{"n_layer": 18, "n_experts": 16, "experts_per_token": 4, "d_expert": 128, "d_shared_expert": 0, "router_score": "softmax", "balance_bias": false, "router_z_loss": 0.001, "init_std_router": 0.0124, "norm_eps": 1e-05, "optimizer": "soap_variant", "beta1": 0.95, "beta2": 0.99, "train_tokens": 288800000}
Below are experts of layer 10 (counted from 0) of a mixture-of-experts language model. Rows are named router (the router's row for the expert), up (a neuron's input weights, with its number), down (a neuron's output weights, with its number) and show model dimensions 0-63. Each number is 500 + 40 x the weight over its row's rms, rounded and kept within 0 to 999. Numbers have three digits each.
Before each expert's rows: "gets" lists some tokens that make up at least twice as much of what it gets as of all text. This comes from a sample of Wikipedia text that the model never trained on. Tokens count by the router's weight.

# expert 7
gets: " ", "20", "19", "–", "1", "0"
router:483527478507498478492557465500504499450514472505470514479486488434499475466467482486528508464585499484481545547503478507515546523480489466477481527575499519530555518499472491480463493514477441
up0:516531557509519511380568491445586516506509424472498526456492519527498506498526526502496438494460478483399467502522481530445459552488496494425466463513490448532435497516536452526478411491541515
down0:604523486528420531563509477522549440523436473485532515494518501523545495550493485491475410445498498479486487518545468433495493547516512480483488468555538482531462511525506489511488446505519438
up1:476455494508575503568421478467494510432515511484555506523479510503466550523434481517464459423434557509531372524411541498492521497574521440512523534555510500423510484511479516569467594464585506
down1:450498520506454536537510469544492493552505513482528493542473608443487493475493494536556498483541527512479480477490391533509468584575554510531526432545490568467548531548522456444505520571508501
up2:494433512469485489469523500492599509517523501471489504485485487540518466525505557479417496498570429547568520555467524471539512477576542494515419541474517539522534405516528433492504456574449443
down2:468491523609539531492428493476475537525604395458457508453575486463559501530567493471526446476532438508477537509473587508491484472437475499485556537573484483511576594515524463530510520471504452
up3:515442408457518474469455529484497498471473482470507512611545480489383562548457456526568446442560537458462487524578519503453509538499500546491527507442510536528519561494471484442546532447451467
down3:489526459477486507465528536523519495434519445565465548515525519542451521496476468495550525446531563452530457458534428543514560479499470608482459471428562523494451420510483507543590547517538563
up4:503504410467504567488492500472544520547548536424457519526486458458549471450422425459509521469490569490571534541441504521498519528469506495475537458445492512464474525512510474461536571487521489
down4:509470489472568475478554398480483536471454473521501544520491468447531544436445506497550475573615485435522492468506489580465469504507532481487458478527522458537532484530475442483454500503514502
up5:539484495455475457528495514511503514438550530437458621477421464513488482444530497515425527539570589439562429434475452500474489534545522473443515470506487488537556515495553539551542458460491434
down5:435491488529480529481572494535446515421474516449568528547500511473568503520550560571480537468511540405551539480481482486469534533526573500542515541521472532485505537477469438548520581500481563
up6:506422531508492431540564501545580503593544543517552496503563516508466444495523533553564471460503572503463514450462475472604488448518536496494505547579526498559510530518532505458477542482495513
down6:519479415454573512561553468462599473508557522551464492543471484547547506511489588520545507452474528527473412442494490504493464504567525488505507539502431503468522470577516518522524564548547440
up7:512501573506474482588455492466478517483456549544464547519429484497494439496456511471546508509466463538482488445485479482505562449454540465502444503480523536493535557482442440437460465495554457
down7:544509561532467554494527509419467514542435466544516528497502480562488469502517382459506456596506407490459520447506521502547459470560482477506508502506445460565465521473472459509526486482488532
up8:523526512458530497451481454522497462473467431523468468497473547411540558530451542435597544471496461574470481506400496473524590533448514549431547483543499534500471537494532541452495456494582486
down8:486500447496467478510520628454436509543491499495517466412484546510528499459507423466505470511463494455575544473497561467490538345523555478507491461510599519505402460593410551515537507493547557
up9:485524462513563560537508460539578512482496501512570481486484449487449476470483450536541467569472488503489507484488487522498531484430543482504488584537545513393520497512510555502545458505554482
down9:462533469473583517552495620512454488524490505519507474486436419521520469552494461642572484478441479486469532499519483565494503391532481539512509531499493479529596532494489516526503416550529498
up10:512503496512516500523474507450556497517500501533500384546515484432461509592520490518535522584480476560532523448524479540542512511429463532542475508496491468507550480475492516537485515483547533
down10:566470558461483492508463489420446499492484498507528463497562526572450517447503509516469528526456592475519504477498537502545474498438445515502565547500511548476499562474573533422441504471533537
up11:500515535484495374410428505464541507461559481553509498521454502427471408475492470481431466496534515529523484517507538521508481496464478437540487498534493505519504525487494508489467548495536521
down11:479503470485498452541452508479529511557472493480496464539452530471505512496506509573511482463499493468502556483481529574495437470482562525508516466473454472438577483526412502439425478462515507
up12:501485551496499514539580482515489517523442580466530455445554469484579449439401460499510503497500500492529427530512515505518559464456513439449513447494533511535487496515493460552465465469418440
down12:451512471550512439501507445564464496513541553593528558464557470509553473489436501541482474462498534573469560487512494494480530502414539468490516475434557502527465495453526493464549601557539476
up13:504532482486513517433513523530478488486465526537485526463477454487553471477440459486471547515491477515435496422510554474553483469436492421469523488431478509505457508524560426532521504499487491
down13:494463500481499521443443506564451523519510522493470548472513425465507338512482548541502443498467524518522464488505538498485506495487481529472575504506467525529370506489587481466546511535519546
up14:487513522497558534521564493574501462498514516458413456477453526587515462521445555502449582451494516494513502473399500517513554559526512562436460476473434505507554428525512570575536468473495538
down14:420444490505498499552470458488514503518565489455506424565426609499491499477447465468521577460477460574540528453511433503484517538542537447490454514533460449538528478459467525438552545531542518
up15:479454484495493507461483448497516481536526479551453479471421520431522550441516543465514477472446579479574491549566470482559550550405545464573473478476500505463500559530479486473423459475478494
down15:550524546452519459511516410555541603500393536447542428467500398451502478527495508487539564518538500546476477489442582496579549489525509479537423489473579559489540490581474507486509491451521456
up16:453552443459545477557423517459413507505535430574510507518496504475501479515521441516524486492501536499451511485527555510520574514513480489546519546497440516498518484462451506518422453406458521
down16:546369501539516411467472472593541496499501460506467523520490524440473547524561458471508457475464531446495479459448519511470558496503516485528477520475549549442494477538466568526516433482514518
up17:472523459506517506546528451516511523569526434473500550506521522449590530486511548538506496525434459498482499436551399532492500503530491490525531540490508529496466473471517517444400578492446552
down17:514521456500464453431518446485448519490578478485514626505473463526434458493520463549475486525522483513557468506473455476492425467463458536444482578447480510412513525412445482508476502514540544
up18:503498417514516467500475481490489493432515476517562480453592474493477451474497525459471465486501537520506514503406483514620523488565575483529455484550545528530546495477508448497480482618491491
down18:522533480487528482446573449451472504585602511491511435459525467525532500536554518503452451504477540505549451536497461463470527513521635468501424521519458467467477517500449462530483542519451498
up19:485484471497562415525523501539521523501542536496532498487514510462496495485495437533499559517543533482514534557417499529506566471437521505407446544575513501512470521496465424509450551459507565
down19:456484492496471488478448483477473565527469444526489484522479561569505564494444489398476511590526454492508441508559469527522573517443450566469486509546559466463494456488482521512411504473496427
up20:509529508504523495534498512512474484459565508489540611534482519490482483614529538506481456515530578430531486528469467514524511528442506438507504559512525499480516498484489589547417499483525462
down20:521417504483445534440489500556478533492509528548469519551513574496466463517498515534442494551489453564562513494499550477442537458539494434460486475466468480553556427442458503477475434552469577
up21:498592492490511437468555545490570514511550473528540479510542483487482492530566430415516518532456519463507493521502417503546495519527500445505494498580486525479500499492523466535472515558509516
down21:501488498466505518534438459611533497501484523464575505517572494483446515561566436469469587478578488498459499516474586479582511493500569410486509449438516529471475566448528536468455468494467476
up22:494535576487454471460531489534452485461511501510545480553498451495400472520469488432549473498495506460472504547487531487507489550483496455485426456467526412544470550513407477492489523509570503
down22:424502531535519518500537515519484494524457515421526551403578430471450464492488563505448435525481497588481531454456509479451454514430420456457556483508516432434480457524469483463500498500542606
up23:495535482501473532535490458559500488533534509471449458479432539515496427493514509554491442507522582496483513528475455554483525521450490508521445556508497502608420525479424486467565488541544496
down23:529530567522453530511556570498516525487442482439486511501559525486547448499460558581452515530525523472429457499478586539531511549464412469446502508519510440501561525460500432489525529505487538
up24:489550492512483482592424534519486504463535478532521492526532500505523468526517474471492444438594522422458510546458572490569493537544547510468437538463467508503539508468485537463458530418479504
down24:642444472514511493453491500452550515482549500500449477487504491502523504483505477440499417523495497502528500537536527463531468464454494490546545496497517483483517563467446539492466503492473521
up25:505554492477557402445551511520518514474486457490480585417456497408516445453467500486536388540581511521522556377501463485526557430453513472430503467523512513489502473519503470516505488463567529
down25:489510552528471476513405543511462495554544486503492540535494529429490541453545553453555404408495479474530491505546485514472511492461433434498552463521447502450517560545510515542467516470501528
up26:503484507486515501486499475489462480451470493521499531452451500457574466547439512514480473530507495467553449438537519474442502485509484490445564489470494558434477545495498485504467509442507531
down26:497466457436533453528549474479510515466494508508504462473442584435567512485527521411447451512449470513501471466551522422448491529479482512477547488499474504469453477604525524498596486435498501
up27:508557445487552554454504467505477505495480455509489458489467486484506551460445490525433470467488517493476504504493444564523490481434526540500588560466620457501552522489478450487488495458510489
down27:610490464562476446425539419541481488478400537505507528491460448478535470473538463550521504530590500489514459502454512566455514464519472485484418473509504441549489485546523538429545554466497455
up28:450522428504547492465482498487494481512576486477527464524508504427481486522460548492503433519454514531538509419528547500515485499500453500456409544534416428470502508491504537531458469508543541
down28:574495513475458528423448493383548583550461559427502539520505507557519510528554505576444544537493501520475493480436531470440558503431424501548515485424562601469580469476499463509473462535531467
up29:494563473518456448570543490536480474487539493495441562485533510527518464533459479526549464554463479467564477447502472498564543546456472505467472497611529498576493516484471491530473443460505489
down29:393501536568498579469484558461490427495495496430502479514506490514462432512523482466450494437472488498491437449497508579484500512475519578505523531495576470480492520491492439481578395510454536
up30:493524577507572473434538457542476502495482499458433504477503499446493588406498465445499538455525580498464562470502510519499543526485495510518555465539522473516494535518415505454591441446526504
down30:523476473463514513522399487430519586483512505455484550504412473512470482513475526518478521420523558454521518492469534422533474519550508506500552483473541433476533509456483426364478499425505436
up31:519491427480500548492426486487483480544474471511514537485522474452471447510465472486472497518460534531511522503492488532475565444480442565502387471468474487502481565511498526516498464456478486
down31:503484494509566591486461499536430515479512559406521455468537462626468531475529528511531494500487503522478532498523534510502531484542521463584445494550527559477444501541487545535533538404495525
up32:545523516512505569485482499461483538546504494521412497547496465497520569416440493497454505506457594496469468490419498532491488529497452468487530467401409526475470525477544526558422436476549449
down32:506488513504505485474430509538517454440486523480526475478465529534555501477604474464518439506480514491487400544539594453506530530459538450459509507522550416516473511511527445507451525480427510
up33:492414468499566490557510503517504476454399472447426448498491466469498555521473457443472561430456522483468560504517486521535558413478531499410483487514592431486529453481454464456406428506513503
down33:518597515471477514552504466577506488506466488486478519556550449485487531516469523557487445465485469593480475505510563433440460488528458468475488530524570526477479492520500510500491497520539432
up34:482553472472530457598501470466525491423451524501466543487485520440519523451563502584562494522509494483470485516558469547537548489466477448620450524415527475520487498464418522433458519521479518
down34:476479521563529462453553543522476491443548431469468496624455519507457437510510513458447441445561516492544485529479539417546479607521474468580533553513460577459521484533558459466484488421444545
up35:526469505519512482526521473470497493482499545469516475501506511489496496524539509485532519453518455563523540450551556550530513476476474505483429540479484473453543469510503444413466591524457537
down35:512543495501595483530553548489442478440483485505450531489509484550535515542534532522564494468536463549528533418536498499465462522538487458496462545561491566439530517493522576518493503464508499
up36:463554495513472454509550539501480505448476525522430538533604531507487472480461511542521560454456470462456530564486528513550473473464512543451525536522543501535453542502513494459478561516506427
down36:495550476437536536451518555535492506534514449505581489602467546550510535448533545502586420551501451499503526516531539542421519530430515522518538498470453499542480561493520543473448540576488473
up37:504492427480496482609470526513448502451469465541453512466489473458552548467530508528499516449477494468487555477506487562445464443463520473498509541498407513595500548489486542502552520408527492
down37:320496554511454521486489494469439475442546459507487469467519522478506538506559480497500487507448505503466495512583451518496467528482469533444478584523474497471516494505531568540479467530520446
up38:468518542497492510461583541459491491440494555581539522509489519483502603528513559430485477507448439527473585468483505470458504523569452510606486413485567522441494495519556483506478477428517472
down38:616459567583548482469486511568499509528527515474502467562536552557598460490549544455438467498508485500509483472528460507530411515486423571464424502505497472484484478521510544576569496559563525
up39:487508561524498430533478476476479475564509544486502486514489461463464527431491523530481520478546596456539546564524532509414457517515562468537506566513461491548522544500483511542509512447505397
down39:388538463497506394487399599522456509544516556536468532520547436548503485431496530476552472452471532552591495485508517516482504527495509539529415591516508605483564518532436533460483538513542524
up40:504516468491460550452531535470485506409510582525523498559480549472466461505529510474529508546490531527448481497515455533438510456503512491554461466441534542443469507497472487516502397540496514
down40:519475493486495486555514522531469553447486523486493430490604570442528535457443471480414569555526495512480501490560450439504421549534541566588531485487501522454426529539525557421486519509477449
up41:501472608491544546528518495486520514490495443494523534488533497510480467481451459449530447455554447446476510424464495532421537496535510514442464495469517586532506518513504516516460471554467513
down41:551495477485560498509545493492497588456513460423517474504489543572494528562439527471488511481490484530484436477463463567504457462460500574542526502536512444515505567472534503545496491562495495
up42:526483530524507480481442487506511489425567483483424497602517525455534515457505442497485511521489522513442461479513460541481527513436476510515483561460473512575510479501499428479477488512533498
down42:507454450457545577495447466401473507488533446509468534460495500537525512555486512482533480576452441514534545526496498460538470537432482518516537541424499563444564471481449583402462486475489520
up43:443498475479445498544465489454570518489494544466510442506448491431527452471516408421476454445477509449471502474511444506482558584517447537504497519466536552450550474466509500497427535480469539
down43:475514514556471455477485515445431550525490498463503524490477482465427475442465457477490513471548491467436532458498540508504478487541509503503598596534521541423550489407451522550481503584445519
up44:477518488525512490480509498378500503481500553536502465512524579447402485523525482470518546523553433431520556533545459432525468515450487487533489547508554413523498502512514456447500550429481444
down44:520517523484506495423462552496500440521480498464440495511536487474529437484515517557499490492453520530444500488511513531499550400529440561490539470489432504477511544525510481443530570557548467
up45:482402536513484443496580501556545501553426472510476479419526483510490486539521490458454515481502559546513450542543471471457555475496510527515593491524565573439561514478470531539447451540516447
down45:452467420482537474469514471467562548557524468474596438493526495483453426535514531482446515496526517540477510483540504496594503524504514490530426472514481554499478476464561508478531495469576471
up46:466502506524507484467507527541484493504534499569520559514520502518480499473483521449476516537467517507564513494437428546534504501481536467522509499543571549548450490465504514447491465440487505
down46:453500483464480538466496485566489531555496571530514512498454522491513500501587512511481488464510515572449534530467478459485543436506488462528453527480499555492521518498514510463496525523493509
up47:494471541497496476494465536527500484407554478445588453458485477533504468515419508560464431403522543559589488554474496484495542460533514534513506495488512541440491470494492500494481474464502508
down47:504539461531511551520488481477469477466492537440500549448484475464465486499528460482545496553484452551474470563470467522536498478522496505551475514549481533532567581499482482526560576537437434
up48:509477516500535485483486523492421493547515491472421535437509473440484527538485516519481499554504504512554497463459567452462426556492464534479430495491561521525525564516461472530493492465435532
down48:488579606530505506444517464473535511555518490547524523513537522483484563499515487458408510493473479515430480528483446549516513474528512546444444527556486441519442528485558507556468547509609430